config.toml
n_experts = 192
init_std_router = 0.00886
optimizer = "muon_variant"
grad_clip = 1.0
Below are experts of layer 6 (counted from 0) of a mixture-of-experts language model. Rows are named router (the router's row for the expert), gate (a neuron's input weights, with its number), up (a neuron's input weights, with its number) and show model dimensions 0-127. Each number is 128 + 32 x the weight over its row's rms, rounded and kept within 0 to 255.
Before each expert's rows: a language model's description of what the expert responds to. This comes from a sample of Wikipedia text that the model never trained on.

# expert 15
It responds to: Pipes, line breaks, numbers and colons inside sports or results tables, plus mid-word pieces like as, ab, ros (Gymnasium, Zimbabwe, sofas).
router [140 134 129 150 142 147 122 100  77  82 126 161 134  93 125 107 108 161 124 122 145 102  78  69 170 153 179 161  56  74 185 119 129 132 105 102 118 167  69 147 132 112 112  79 155 107 101 184 144 143 136 104 139 162  98 131 164 125  56 144 154 110 182 127 170 151 108 138 148 156  89 170 125 162 142 161  92 163 168 126 140 155 120 148 119 147 109 113  78 158 127  95 101  82 159 101 111  78  72  81 157 116  94 109 119 114 167 143 133  41  91  88 162 109 126  51  86 115 116 141 156 109 167 136  73  77 138 115]
gate0 [158 112 153 131 111 101 151 135  93 119 111 178  82 122 168 132 129 103  98 143  85 105 104 128 128 109 120 179  61 155  84 155  99  81 145 139  32 155 149 171 115 107 177 123 130  97 117  58 104 159 112  78  96 127 132  81 144 115  82 145 119 135 163 128  82 156  85 146 154 128 107 210 109  90 137 159  99  38  60  92 121  66  93 159 147 168  94 117 113 127 158 131 123 109  87 158 133  98 129 134  82  92 116 135 158 120 115 141 133 159 157  89  95  99 110  69 145  97 124 148 158 150 166  94  79 145 142 149]
up0 [ 79 112 110 126 179 127 131 137 143 173 102  99 166 161 129 141 135 147 145 156 132 141 181 104  49  72 165  99 166 125 159 100 152 111  99 147 170 106 108 120  91 132  69 150 116 133 100 127 135 112 146 131 127 119 173 153 117  97 174 151  81 104  80 162 138  87 197  85 148 138 131 122 133 175 121  97 160 191 134 108 129 160 127 147  69  87 156  97 160 118  94 138 103 156 225  83  64 150 142 145 177 118 135 141 112 139 138  71 110 156 103 148 124 134 154  83 119 136 141  97 156 131  93 179 230 125 137 105]

# expert 22
It responds to: Word pieces inside non-English personal and place names, often after an initial K or J, such as Kalgoorlie, Kaikalur, Kimberley.
router [ 78 112  92 158  98  90  53 114  92 132  85 138 151 167 173 101 194 129  95 105 181 143 136  75 133 105 134  82 160 156  99 173 131 100 133 160  87 180 143 141 114 156 103 109 134 102  71 168 146 139 110 148 148 101 110  82 165  98 163 121  91 140 124 105 116 126 101  90  83 105 147 140 119  83 175 143 130 114 102 161  88 171 109  66 115 196 181 148  95 148 132 132 154 119 128  84 114 151 138 111 152 135 143 124 177 166 158  84 170 165 159 152 141 108  81 183 110 140 111 117 172  56 177 142 129 139 187  98]
gate0 [100 176  80 157 117 160 125  70  86 127 147 130  31 142 123  91 135 144 111 125 164 138  93 137  94  60 151 153 163 126 221 161 162 159 105 146 119 186 104 124 147  73 105 115 132 134 158 158 188 129 103 132 157 151 141 118 162 129  92  57 142 106 165 146  98  75 171 157 159 143 108 159 128 109 109 145  79 117 134 114 107 145 117 168 118 129 171 142  99 103 124 125 155 105 123 135 119 106 109 154 110 150 100 111 177  87 116 110 134 113 176 149  79  88 147  34 103 120 120 185 145 147 120 145  88 120 134  49]
up0 [146 123 167  89 130 162 159  96 132 146 135  92 172 137 159 163 202 174 190 161 131 151 183 153  83 139 165 111 142 186  98 137 123 229 114 127 139 104  97 106  79 101 102 132  99 123 137 146 148 103 162 113 112 182 130 196 122 122 186 135 163 125  64  89 114 123 177 125  84 103 109 103 125 176  93 158 168 169 103 130 164  87 171 168  78 123 180 160 139 147 108  80  87 143 105 116 177 192 153  83 115 160 167 144 144 105 139 154 138 105  93  78 121 124 116 116 121  96 150  95 153 150 123 132 132 133 128 124]

# expert 54
It responds to: Subject pronouns and surname beginnings starting a sentence in biographies, such as He, She, There, Hol-ms, Hel-ms.
router [110 116  79 137 112 146  93 118 133 147 140 155 145 151 151  55 103  45 113  76 132 127  59 123 168 108 130 102 166 111  88  84 147 115  97 136 129  69 132 160 103 169  89 154 122 108  76 149 136 137 107 192 112 113 126 127 160 104 149  78  93 123 120 109 150 142 122 177 138 133 136 125 156  81 144 151 125 138 108 143  83 129 167  71  48 162 130 114 146 135 133  75  75 116 102 125 162 109 182 101 159 121 117 105 178 124 131 121 103 117 112 117 162  58 152 184  74 142  68 145 162  95 129 176 183 203 130 119]
gate0 [140 156 147 101 160 109 138 107 156 177 135 182 129 109 155 131  91  94 139  66 190 104 144 103 109 112 144 116 119 189  79 132 127 147 114 221  88 108 158  75 131 115 148 168  98 112  88 194 100 124  56 123  98 151 165  92 158 135 137 117  88 131  99 130 113 141 151 115  94  85 133 150 118 135 142 161 140 111 156  84 150 139 164  63 144 102  90 126 118 185 171 112 132 155  86 133 130 145 103 137  95 142 170  75 111  79  85 196  58 134 141 179 101  83 130  95 138 179 140 128 166 122 114 123 179 169 111 155]
up0 [109 159 111 106 167 175 192 138 154  89 119 144  95 139 125 127 183  21 123 102 140  88 127 132 127 128 162 179 122  89 182  92 126  73  78 192 131 103 180 126 147 174 134 195  92  91 108 154 155  98 105  91 141 111  94 134 149 165  96  83 134 103 113 110 124 120 150 139  88 137 112 126 120 155 104 133 194 119 158 166 173 140 165 127 154 170  83 173 149  84 140 157  88 121  93 200 138  79 133 123 113 139 119 128 137 135 117 188 124 115  94 150 128  98  89 123 167 110 144  70 173 147 126 115  89 159 145 168]

# expert 11
It responds to: Fragments like ar, an, ot inside names and words, such as cig-ar-ettes, Pe-an-uts, McL-ar-en; also table dividers, headings and line breaks.
router [137 110 142  93 150  95  96 109 126  96  66 181 197 135 180 108  85 111 141 138 162 141 140 149 158  97 154 111  47 108 163 167  93  88 161 130 134 136 111 123 105 134 118  86 125 151  88  93 100 115 166 114 122 102 139 172 133 154 147 110 124 137 195  69 122 140  83 108  66 114 112 113 133  83 181 132  80 166 102 166  86 151 158 182 179 163 147 146  78 107 125 129 148 125 148 112 126  77 156  91 135 120  91 140 151  84 143 136 105 109 167 139 197 193 117  66 129 118 139  90  83  99 157  81 167  89 155 103]
gate0 [134 127 140 132 183 114 131 198 126 157 115 130 116 170 113 136 107 111 103 111 139  76 120 103  64 102 115 111 111 119  95 156 110 121 137 159 130 136 189 147  89 136 155 144 147 100 151 166 118 131 146 192 162 187 185 131 176 155 175 144 127 106 217 192 123  76 142 108 170 106  89 165 115 107  97 141  93 138 135 157 124 111 161 155 116 164 159  80  94  96 113 179 119 124 138 114 137  50 147 129 114  85 133 136 132  55  86 133 157 162  88  92  64 101 152 122 134  99  95 125 155  90 171 179 171 102 152  76]
up0 [100 143 125 131 165 106 130 111 125 189 143 117 106  98 125 138 134 122 134  92  97 182  83 140  94  97 121  78 182 133  97 204 115 108 157 166  78 183 106 191  96 171 190  95  76 162 109 144 166 101 137 179 120 168 129 137 175 114 137  83 100 123 168 115 126 104 112 112 115  91  98 100  72 105 142 144 124 130 113 107 100 112 141  97 140 123 103 134  54 129 120 177 165 152 157 133 142 101 178 176  86 109 120 166 125 161 137 130 102 162 156 147 128  89 162 144 156  86  86 152 201  94 155 116  78 156 174  61]

# expert 56
It responds to: Word-internal pieces of longer words (Cr-us-her, fr-aternity, Pr-uss-ian) and byte pieces of Chinese, Japanese or emoji characters.
router [174 164  86 174  64 144  66 152 180 138 152 114  93 104 139  88 149 136 112 162 106 131 157 125 176 116 119 146 135 158 128 112  73 157 130  83 120 174 126 127 106 113 156 123 169 118  82 143 171 180 157 158  78 161 125  97 142 101 109 169 176  60 114 158 151 132 142  92 126 123 101  95 148 166 109  86 127 148 130 165 125 127 182 106 106 156 133  77 140  97 137 184 138 121 130 100 122 149  99 149 197 206 111  83 117 135 129 104 114  98 119 152 169 127 122 130 202  82 127  87  56 117 165 172 159  58 148 132]
gate0 [147  91 111 176 157 165  89 107 102 122 218 128  98  55 157 177 168 129 113 117 110 110  97  61 101 148 190 148 115 178 129 107  88 121  90 128 153 128 113 145  74 162 113 125  95 176  91 152  87 122 124  68 176 116  93 189 114 148 101 167 135 134 154 151 104 163 148 147 114  90  76 135 138 137 109 106 111 101 201 139 141 185 155 108 144 196 189 113 141 101 180 130 134 103 149 110 147 152 145 148 102 171 184 138 123 102 109  92 142 104 105 167  88 146 128 129 163 137  65 126 124 170 143 147 157 130 113 165]
up0 [143 124 141 156 109 117 118  97 103 135 160 131 107 122 151 164 181 121  99 113 148 139 147 138  93 137 190 109 117 102 165  78  75 185  87 108 105 103 144 116  93 112  72 101 118 130 122 125 169 109 104  87 193 164 142 134  27 112 171 169 178  53 156 145 124 102 141 122 198 162 123 142 141 123 116  99  89 104 173 141 158 130 195 185 117 147 176  74 165 122 123 109  99 136 152  95 129 162 125 138 153 210 122  79 119 131 108 128 105  78 129  88 130 192 146 121 186 115  93 100 110 133 122 152 119 115 158  92]

# expert 52
It responds to: Line breaks ending wiki table rows and paragraphs, as in football apps-and-goals tables and before section headings like ==Species==.
router [121 144  92 124 155 130  96 132 153 208  44 154 139 127 158 181 115 120  79  46 106 110 120 164 148 126 131 175 114 128 151 148 110  92  76 131  76 118  66  92 122  76 131  79  96 123 125 114  96 103 125 117 173 126 141 184 104 163 135  77 162 132 124 139  96  64 132 182 124 122 107 173  88 142  87 156 158 138  98 132 109  90 152 109 139 184 115  88 120  82  91  94  98 116 151 147 132 170 109 127  60 175 108  99 100 133 110 166 160 139  94 172 101 176 113 103 159 117 145 141 181 114  82 113 153  86 124  97]
gate0 [ 72 110 136 111 128 145  59  70 115 116 105 156 140  93 108  98 158 158 145  98 117  94 126 165 160 153 176 165 105 122 166 142 103 133 141  76 188 145 150 124  94  94 111 136  90  80 193 125  89 124 105 181 141 134 139 145 111 151 173  83 127 100 180  84 133  81 148  96 162 132 138 170 154 169 117 148 120 133  49 100 121 169  57 115 209 156 111 136  94  63 105  60  92 100 131 127 124 118 128 136 135 116 155 154 165 147 118 111  79 173 161 106  94 158 164 169 110 155 114 114 130 175 125  81  85 124 147 138]
up0 [106  79 147 104 128  96  82 142  79 120 166 107 160 134 115  83 167 155  90 156 144 114 107 130 147 108 228 149 119  87  99 118 146 105 143 118 164 121 137  62 107 174 144 159 158 126 150 142 135 132 109 106 142 107  77 106 121 139 188 103 117  93 173 174 125  62 180 102 154  65 129 110 145 148 192 202 101 133 130  65 127 143  89 140 181 140 165  86  91 127  92 126 141  85 155 113 107 124 121 118  93 115 125  78 131 171 120 128 127 170 171  88 135 116 161  99 176 135 158 133  96 191  78 166 101  90 133 101]

# expert 10
It responds to: Digits and spaces inside wiki tables and parentheses, as in swim split times, scores, birth years like (born 1985), plus stray non-Latin bytes.
router [128  96  78 165 175 125 112 123 183 168 136  92 138 131 105 130 121  97  88 135 102 124 187 147 126 169 118 113 142  67  64 147 143  94 128 103  89 107 124 106  86 169 133  60 153 141 116 157 138 140  84 151  95 131  72  96 153 155 151  85 155 172 154 130 122 173 131 164 147  57 132 115 150 145 145 133  84 126 181 144 133 123  90 166 155 183 123 131 224 150  52 109 144 147 129 102 154  48  94 156 132 127 169 111 130 116 125  57 131 186 143 107 146  94 135 182 127 150 149 172 100 124 143 111 149  87 118 117]
gate0 [ 76 151 132  88 137 100 121 111 113  78 123 130 105 111  67 145 172 133 182 104 117 129  87 112 153 223 102 107  98 125 123 142 143  56 123 158 201 143 113 125  88 171 157 177  82 161 158 116 188 106 116 136 153 172  64 125 168 104 138 130 124 190 142  86 155  86  95 145 153 137 142 118 162 126  80 159 122  63 161 162 159 100 128 105 134 130  69 106 109 166 116 116 157 161  53 145 124 103 156 118  83 134 122 179 166 130  96 115 137 155  88 101 149 103 145 131 170 139 123 103  94 144 121 148 205 134 111 113]
up0 [165 172 153 108  96 139 145 212 104 122 101 126 120 104 154  88 122 122 101 142 114 122 178 132 127 127 217 133 132 101 116 165  88 118 103  96  72 109 125 120 105 156  88 149 203 118 124 136 115 124 154  69 123  84 161 149 107 168  83 152 115  67 141 136 140 158 136 104 115 127  91 143  68 132 145 111 133 144 125 170 136  75 190 113  95 125 187 208 169 108 137 158  98  70 149 139  90 151 137 132 142 140 103 123 119 128 170 155  41 126 131 159 150 167  84 111 127 129 107 137 186 170  62 144 129  96  80 127]

# expert 21
It responds to: Space-led capital letter or first piece of a proper name, often foreign, in lists and tables, as in A, Sadio, Myrtales.
router [135 146 136 200 138 135 151 127 104 147 141  85 154 174 171  91 123  74  96 139  85 111 123 111 167 141 156 152 127 122  75  78 165  93  98 113 100  77 109  65 139 131 133  97  88 127  99 154 140 155  94 150 141 105 142 122 174 133  92 128  90 151  91 136 140 135 154 141 132  95 123 125 131 153 145 184  96 125 132 118 168  54 169 161 167 173 147 103 213  56  96 132 164 114  78 128 142 102 141  95 142  87 163 117 159 156 117  73 145 189  85 110 131 142 197 139 129 166 165 136 185 115 142 152 168 161  78  88]
gate0 [160 149 125 134 147 123 154 108 203 145 161 136 109 123 185 139  87  83 136 107 130 108 111 142  65 101 103 199 146 126  75  82 158 118 131 143 181  95 155  64 176 108 111 190  71 129 105 146 102  75 107 194 158 125 117 131 157 168  89 140 108 153 103 130 103 129 218 147 116 120 100 131 108 139 143 148 120  97 160 115 147 126 122 168 164 117  82 100 143 138 154 104  85 184  82 158 132  96 101 121 164 130 129 121 146 129  97 119 153 105  69 203 118 131 139  71 171 204 123  86 143 132 173 135 152 155 141 126]
up0 [153  91 158  83 100 174 118 112 129  50  95 179 118 149  25 135 120 136 155 103  70 117 142 124 145 141 120  69  90 148 165 163  93 145 142 127 127 151 118 212 100 158 139 100 186 144 166  96 173 127 107 132 117 142 145 190 133 136 102 168 174 147 134 159  81 123 117 191 114 119 144 168  88  95  65  24 136 113 144 142  67 132  95  95 158 136 115 103 102 118  90 111 119  93 140 102 139 157 147 166 105 150 119 151 101  95 163 161 107 105 127  93  96 165 126 139 109 115 131 167 142 150 116 129 123  93 161 151]

# expert 12
It responds to: Digits in sports and result tables and semicolon-separated statistics, including goals, scores and GF/GA columns, such as 6–4, 1:15.
router [150 120 117 203 162 128 145 133  94 168 115 113 151 132 126 125 117  73  90 154  91  98 157 151 138 126 126 131 145  91 168 166 111 132  95  90 106 105 134  83 134 152 142  51 146 105 156 175  80 112 169 112 177 156 149 155 112  88 110 105 144 173 112 129 108 137 152  77 146 187  93 140  79 137 158 173  67 167 170 154 116 140 168 171 148 115 130 140 150 171  86  82 200 146 143 107 139 157  90 121 152 105 152 176  87  90 166 101 129 196 167  85 112 149 109 149 166 134  84 155 190 129 163  54 137 136 135 150]
gate0 [ 97 133 127 128 173 110 148 134 162 113  70 132 106 172 145 170 121  59 120  92 144 168 112 155 133 165 177  80 105  99  94 106  94  91 129 139 116 217 162  67 183 148  58 152  80 161 182 100 192  48 138 119  99  75 148 133 179 158 132 134 137 174 161 106 129  84 134 153 113 160 143 127 141 127 128 126 140 158  98 116 155  92 108 105 109  86 130  77 125 111 150 139 144 125 125 145 187 136 141 122 126 142 187 145 125 124 148 117 118  88 142 129  94 109 104 158 202  94 138  80 175 167 178 120 114 171 145 125]
up0 [124 141 133 172 108 123  92 161 106 156 116 144 128 101 114  92 156  89  88 112 115 114 101  94 156  95  95 172 156 157 120 156 183  55  78 164 108  94 159 114 116  48 137 176 193 141  95 141  94 171 108 148 147 112 154 130  80 146 110  98  89 174 121 118 143 168 139 109  41  86  83 149  93  93 148 143 251 153 125 106 138 126 130 119 150 127 153 128 126 153 135 154 162  98  97 146 152 142 138 114 124 131 114 143 184 121 102 134 199 105 178 145 129 141 113 136  92 147  98  87 119 113 140 102  79  84 152  78]

# expert 1
It responds to: Word-final pieces of foreign proper names, mostly Slavic surnames and places, such as -ov, -ski, -ović, -burg, Oblast.
router [ 97 105  95 107 116  63  49 105 102 147 121 111 124  90 105  94  93 124  86  80 154 161 143 137  86 127  93  92 106 137 122  83 105 137 150 198 103 151 115 167 128 156 153 142 183 117 161 144 123 165 137  45  89 173 147 117  96 198 134  87 125 117  90 109 111 145 103 183 154 165 135 117 108 132 199  88 114 121 140 116 166  95  45  95  92 149 144 160  96 168  91 106  95  91 137  76 128 130 173 119 104 141 155  73 132 134 144 146  91 143 151 120 103 124 138 165 100 162 175 152 169  75 112 104 121 165 146 153]
gate0 [113  95 125 170 135 136 156 148 118 132 199 133  94 138  93 133 114  91  80 168 185 168 113 146 134  57 124 105  93  79 156  84 131 163 161 159 144 123 108 149 153 144  85 102 138 109 139 121 165 127 108 123 156 169 129 126 171  61 117 149 145 121 132 108 131  76 166 133 114 100  62 140 185 133  56  78 145  75 111 133  96  82 152  98  72  85 144 116  94  72 133 164 153 113 103 189 109 115 123 142 116 125 130  73 160  95  80 136  38 154 152 129 168 105 163 117 109  88 126 138 108 105  74 135 108  86 169 120]
up0 [113 155 129 160 170 132 125 171 156 125 153 203 145 124 109 112 172 108 153 151 102 104 113 162 124  91 113 154 141 160 133 152 138 111 204  78  78 137 158  87 119 129 187 152 155  71 141 108  97 112 155 200 129 125  98 141 119 116  99 136 153  76 109 148 158 112 148 157 141 133  77  31 184 142 119  92 125 111 208 128 198  98 133 114  95 120 159 133 106 164 187 134 127 137  73  95 114 130 121  79 143 125 120 173  90  98  92 131  85  81  97  86 147 163 112 136 136  87 114 129 133  55 112 120 101 152 130 170]

# expert 44
It responds to: Column header words and first cells in wiki tables, like Team, Club, City, Venue, Candidate, Votes, MPC, and list-line starts after line breaks.
router [194 110 121  88 136  83 161 115 145 122 136  79 156 167  94 115 136 133 150 120 108 116 139 167 128 162 141 140 139 140 162 173  97 179  85 172 139 109 170 160 115 100 112 121 148  86  83 161 161 127 151 166 119 168  82 138 134 102 119 148 140  64 111 114 128 178 106 121  88 118 103 126 106 147 194 199  91 176 107 136  93 165 175  77 106 104  88 151 124  72 123  95 142 163 124  88 174 171 116 177 111  78 166 124  53 112 154 169 126 183 124 170 127 187 107 141 144 148 119 104  70 175 129 155 150 130 118  66]
gate0 [106 166 115 129 110  87 146 123 105 159  54  78  72 130  95 120 117 113 118  69  79 104 145 115  96 143 159 134  90 102  64 129 162 169 140 158 104 129 176 153 114 104 214 131 120 155 148 110 121 131 147 172  87 123  92 136  87 103 115 104 129 152 141  81  47 103 218  90  94 124 133 131 130 122 129 140 120 127 122 167 106 154  88 185 139 101 155 149  65 163  92  84 152 151 185 169  88 152 110 138 181 148 109 148 120 121  95  75 127 160 167 102 172 166 142  89 108 152 106 165  96 160 119  88 135 105 126 140]
up0 [144 155 122 105 154 205 136 141 157 144  88 154  79  75  65 112 139  86 154 107 100 134 137 152 135 109 140  89 159  86  97 168 138 172 145 123 164 115 135 173  95 129 137 121 153 137 104 174 119 142 145 226 143 112 104 102 158 146 156  83  85 120 123 100 197 131 128  48 165  87 128  91 123  98 157 127 173 116 139 193 187 147 135 176  80  62 104 116 100 130 115 135 122 146 184 119 106 184 161 153 167 129 140 121 127 139  73 119 107 114 153 131 120 111 157 117  99 214 117 110 138 107 145 134 186 128 145 103]

# expert 41
It responds to: Nationality and occupation words after a name heading in short biographies, such as American jockey, Canadian soccer player, politician; also line breaks and headings.
router [119  80 111 121 174 105 138 127 186 125  68  95 132 144 102 173 143  93 167 163 143 131 159  82 119 180 149 167 165 151  90 161 154 141 143 159 128 142 144 156  87  74  99 132 158 154 137 132 112  80  67 143 164 135 165  96 159 143 165 156 135 116 124 144 168 111  73 143 153 170 115 114 157  91 101  69 117 128 117 130 155 138 196 126 132 183  82 173 158  82 152  70 165 168  58 101 163 126  95  88 145 178 127  84 136 140 115 141  69 140  97 171 126 133 162 146 151 144 122 120 157 101 151 140 160  58 144  62]
gate0 [ 96 103 182 152 167 116 153 149 143 159  84 146  63 131 105 102 136 151 115 139 166 125 129 127 174 131 126 115 154 112 119 176  94 196  51 123 150 157 201 127 137  92  89 128  93  86 144 142  50 119 170 110 120 141 141 143 125 136 151 145 120 166 219 107 147 117 108 120 124 128 125 145 133 104 159 104  89 110 165 119 149 109 140 122 102 130 109 107 189 110 147 142 181  88 122 116 123 131  82 161 133  78  80 144 145 174  67 160 156 119 102 164 125 141 157 163 115 193  98 136  75  60 138 118  74  97 131  51]
up0 [ 81 110 112 141 158 123 154 152 179 187  94 154  84 114 137 123 173  88 154 170 192 180 111 148 152 137 144 167 157 166 159 141 159 162 136 110 125 137 153  98  78 115  75 116 157 186 199 145 175 133 105 142 130 166 114 183 146 136 112  86 169 146 120 140 121 158 104 149 128 103 173  91 162 129 115 200 114 129 159 150 133  83  89 123 105 146 183  96  93 136 185 121 204  55 120 118  87 157 101 128 167 126  86  96 149 145 142 125  75 174 155  97 110 111 158 146 110 197 159 119 117 124 161 145 124 134 166 107]

# expert 60
It responds to: First piece of a capitalized name or word after a space, such as Arch, Alber-ta, Port, Mad-hu, Reg-gie.
router [153 124 135 135  73 139 190 176 169 152 150  98 129 142 153  85 124 100 152 127 156 128 132 132 139 137 161 162 122 179  80  51 177 141 107 105 131  51 146  93 114 108  92 188  86 153 111 110 158 155 112 134  92 143  94 128 182 108 105 141 131  83  78 143 142 105 123 122 107 112 113 146 144 178 138 172  74 134 111 154 199  52 134 149 123 178 131 127 128  61 137 166 112 109 101 152  94  67 198  68 146 133 137 124 121 106  94  95 100 179 100 135 123  96 148 150 148 180 112 123 112 150 101 180 154 177 116 108]
gate0 [123  93 106 128 137  92  83 155 126 103  94 174 194 134 137 201 101  87 155 120 144 112  77 137 134 144 117 173 144 121 176 156 152 105 129 137 184  99  75 158 130 162 164 142 126 170 128 116 167 163 158  57 115 142 106  97 133 144 129 134 151 158 119 176 124 113 125 179 111 118 183 112 155 150 101  99 154 103 111 160 155 204 145 139  86 143  97 110 137  83 237  61 179 179 110 140  81 123 122 121 176 186 125 130 135  73 120  98 120 101 150  87 139 100  87 135 117 125 120  92 166 143  70 133 119 127 116 154]
up0 [156 203 117 105  89 198 142 155  92 143 129  94  88  92 139  89 137 101 108 130 137 160 143  93 199 128 137 118 123  87 125 167  91  69 139 106 101  99 155 113 121 122 146 110 154 115 122 162 111  99  90 165 118 126 159 144 113 143  86 183 128 124 225 130  96  90 119 117 135 178  77 143 140 124 159 131 125 140  72  86  77 102 129  91 215 133 149 141 159 144  72 115  79 105 103  95 142  85  94 128  51 126 164  82 106 136 164 124 119 127 145 113 148 140 181 193 120 123 134 174 147 111 100  96 122 111 159 172]

# expert 39
It responds to: First pieces of verbs in narrative prose (repl-acing, pre-pares, invol-ves) plus subject pronouns and words like it, there, that.
router [127 133  56 109 117 150 106 182 159 160 170 133 118  78 174 143 195 168 117  89  68 142 107 123 143 117 126 107 137 126 140 107 103 135  81  85 161 164 147 156  95 181  98 140 102 134  90 117  77  80 117  59  83 104 103 117 149 141  84 103 107 148 154 152 122 124 157 115  77 109 148 101 147  96 102 160 151 145 153  83 138 131 117 130  85 139  79 147 117 145 173 135 110  94 174 172 105 186 132 169 151 138 149 110 113  94 118 156 127 115 201  89 134 126 117 124 124 168  72 131  77 115  93 154 171 206 116 211]
gate0 [ 90 192 102 142 153 164  92 125  94 115 160 129 179 139 136 142 123 164 111  83  96  68 169 156 150  59 114 109 165 103  58 126  29 166 192  88 124 142 115 130  84 131  78 144  94 159 116  91 117 122 115  57  64 133 144 137  81 166 149 100 102 187 120 152 125 130 141 142 122 159 114 136 105 154  68 131 105 115 146 127 118 119 143  94 128 132 150 113 168  86 110 133 128 172 127 143  80 186 127 120 155  87 182 132 137  75 119 150 123 116 167 127  85 129 188 128 142 165 185 118 110  86 104 136 121 164 146 157]
up0 [185 105 148 138  98 124 125 132 117 127  88 157 100 138  64 124 150 102  92 173 166 212 143 137 129 164 129 138  96 161 168 112 181 105 126 154 167 120  51 116 140  79 188  92 143 115 167 117  99 107 123 110 158 110 136 136 165  41 146 138 137  85 110 164 141 144 101  95 129  43 146 101 102 189 225  99 112 118 128 135 142  91  70 159 141 118  93  98 123 174 141 139 109 120 153 110 122 134  78 123 133 180  86 104 148 144 100  78 131 132 112 145 152 149 125  88 163 141 169  97 153 144 124 130 133 112 132  56]

# expert 47
It responds to: Middle pieces of long learned words after a prefix, such as int-el-lectual, indisc-r-iminate, inc-ap-able, purp-oses, col-our.
router [100 137 127 141 159  75  84 180 141 102 126 207  97 194  93 158 114 155 136 172 112 177 100 163 183 144 148 104  84 114 116  96  88 114 129 125 146  80 174  76 164  90  96  98 101 159 107  83 131 133 113 182  79 118  88  94 127 130 122 153 152 112 104 123 162 105 125 173 122  95 118 155 116 176  96  74  57 149 120 105 103 176 135 130  77  46  99 169 100 117 120 193 135  79 125 125 146 104 125 100 167 144  93 121  95 102 140 106  93 101 159 145 117  92 142 157 111 158 113  96  74 140 157 114 169 138 127 168]
gate0 [ 93 147 111 127 125 134 151 127 135 159 127 129 137 187 150 135 125 142  82 101  81  55 153 119 102 134 100 108 151 150 115 138 125 102 140 187 137 110 120  96  74 126 168  47  95  96 101 129 134 150  57 127 120 149 114 153 162 108  44 159  69 121 117 145 108 107 193 107 163 105  78 152 167 177 120 101 113  77  42 145  86 116 170 124 172  53  89  86 167 159 130  98 102  74 143 133  88 121 101 129 101 158 140 135  99 157 125 152 172  88 112 126 136 107 102 117 143 146 143 143  88 125  81 119 136 145 139 198]
up0 [115 157 101 137 178 115 138 126 146 148 107 166  87 172  82 104 154 132  90  72  78  92 155 151 136 119 145 117 130 116 131  96 132 150 111 113 132 114 117 121 110  69 147  77 108  75  90 123 143 148 108  90 121  99 134 134 124 144  89 101  90 121 137 134 170 106 106 146 161  98 116 204 136 156 158  72 105 172  84 142 120 175  92 117 169  97  73 107 114 173 142 131  90 101 120 158 152  80 170 126 124 136 199 185  76 178 130  96 149 118  57 159 188 129 221 113 113 121 187  84  86  81 136  98 127 129 112 122]

# expert 2
It responds to: Month names in dates and table rows (March, October), sentence-opening As/After, and odd word fragments after S like s-ax-ophone, S-ask-atchewan.
router [140  81 168 110  69 140 126 129 138 138 186 106 174 130 151 173  86 171 174 154 134 140 122 111 153 163 171 112 137 114 126 145  98 120 112  88  48 141 143 136 163 113  97 109 172 152  84 147 135 148 124 172 120 126 129 114 135 142  86 177 122  55 132  81 160 132 120 125 145  97  65 125 131 204  81 150  75 148 151 125 100 127  70 152 141 170  75 113 121 110  56  77  98 133 156 182 127  89 139 143 188  89  96 139  98 161 128 129 185 172  78 149 150 123 167 111 107 123 125 167  68  86 120 145 114 101 127 108]
gate0 [131 116 163 156 100 158 142 149 100 122 110 109 142  90 182 183 174 156 123 174 165 164 136  98  99 182 128 139 141 114 131 120 127 114 108 117 103 109 132 170 159 116 146 152 114  81  99 131 138  97 118 134 110 105 104 169  94 152  67 189 124 139 106 109 109 112 153 132 216  87  83 177  41 115 174 172  79  71 102  70  82 132 115  96  28 107  72 120 153  97 103 100 173 154 106 157 126 133 172 135 139 145 155 154  78  96 117 107 169 178 165 149 128 102 127  77 125 129 123 155 124 153 155 124 162 132 111 129]
up0 [123 130 117 163  89 160 137 151 128 145  77 107 114 157 145 116  99 164 156 115 130 103 141 163 142 120  62 219  91 137 127 129  46  98 175 141 195 131 178  67  70 176 115 123 111 125 152 188 146 176 120 124 136 114 128 139 145 104 115 139 131  88  92 134  95 152 138 172 125  86 141 113 112 100 151 158 151 177 161 150 156 108 141  98  67 142  56 137 169 121  86 133 140 113 122 101 132 176 110  89 140  63 129 107 166  74  93 130 140 107  96 118  97 143  69 174  90 144 143  47 109 115 164 151 106 136 150 119]

# expert 30
It responds to: Word pieces and capitals following an initial capital letter in personal names, acronyms and abbreviations, such as B-ele-w, L-ump-ur, GOES.
router [114 137 122 167 106 156  98  97 132 153 106 143 133 163  84  93 125 167  54 122  96 133 151 165  84 148 135 127 170 114 124  95 119  84 120 124 115 168 159 138  59 128 137 162 111 150  74 155 133 123 166 151 175 179 137 117  91 107 161 119 119  98 122  97 114 117 115 108 210  94 214 139 152 132 190 158 195 136 134  77 141  76 130 151  94 136 142 104  75 100 177 117  74 173 116 151 153 172 197 106 150  89 161 137 163 138 168  97 172 129 153 124 136  90 111 100 115 125 131 175 135  82 111 173 103  98 185 123]
gate0 [132 167  98 164 123 117 116 123 113 138 114  82 134 139 150 187 133 168 124 112 127 137  89 102 117 139  71 208 143 141 124 128 106 108 132 143 142 134 190 190 171 134 155 179 198 120 142 165 157 101 129 117 167  80 171 128 152 171 121 146  99 167 153 116  68 109 122  65 195 148 103 110 107 131 127 167 170 141  89 150 124 105 100 168 127 189 109 184 123  96 110  91 211 162 100 179 193 142 153 145  99 143 154 178  99  97 173 131 171 104 126 151 146 118 120 124 178 165 175 118  87 143 124 142 139 166 153 118]
up0 [160 107 176  50 111  86 128 108 167 138 135 166 108  79 131 113  87 119 176 151  83 112 177 140 127 118 132 140  97  95  84 144 130 214 146  93 167 138 137 114 106 140 103 105  81 118 131 134 140  79 172 106 107 113 124 104 110 128 123 123 149  85  96 154 147 110 127 160 122 139 107 143 130 156 120 107 112 114 159 136 102 205 122 101 151  47 104 160 176 151 138 158 105 118 192  48 164 170 150 169 157 137 141  87 169 152 122 133 123 167 149 150 140  84 126  67  87 146  83 115  78 146 149 108 118  69 102 206]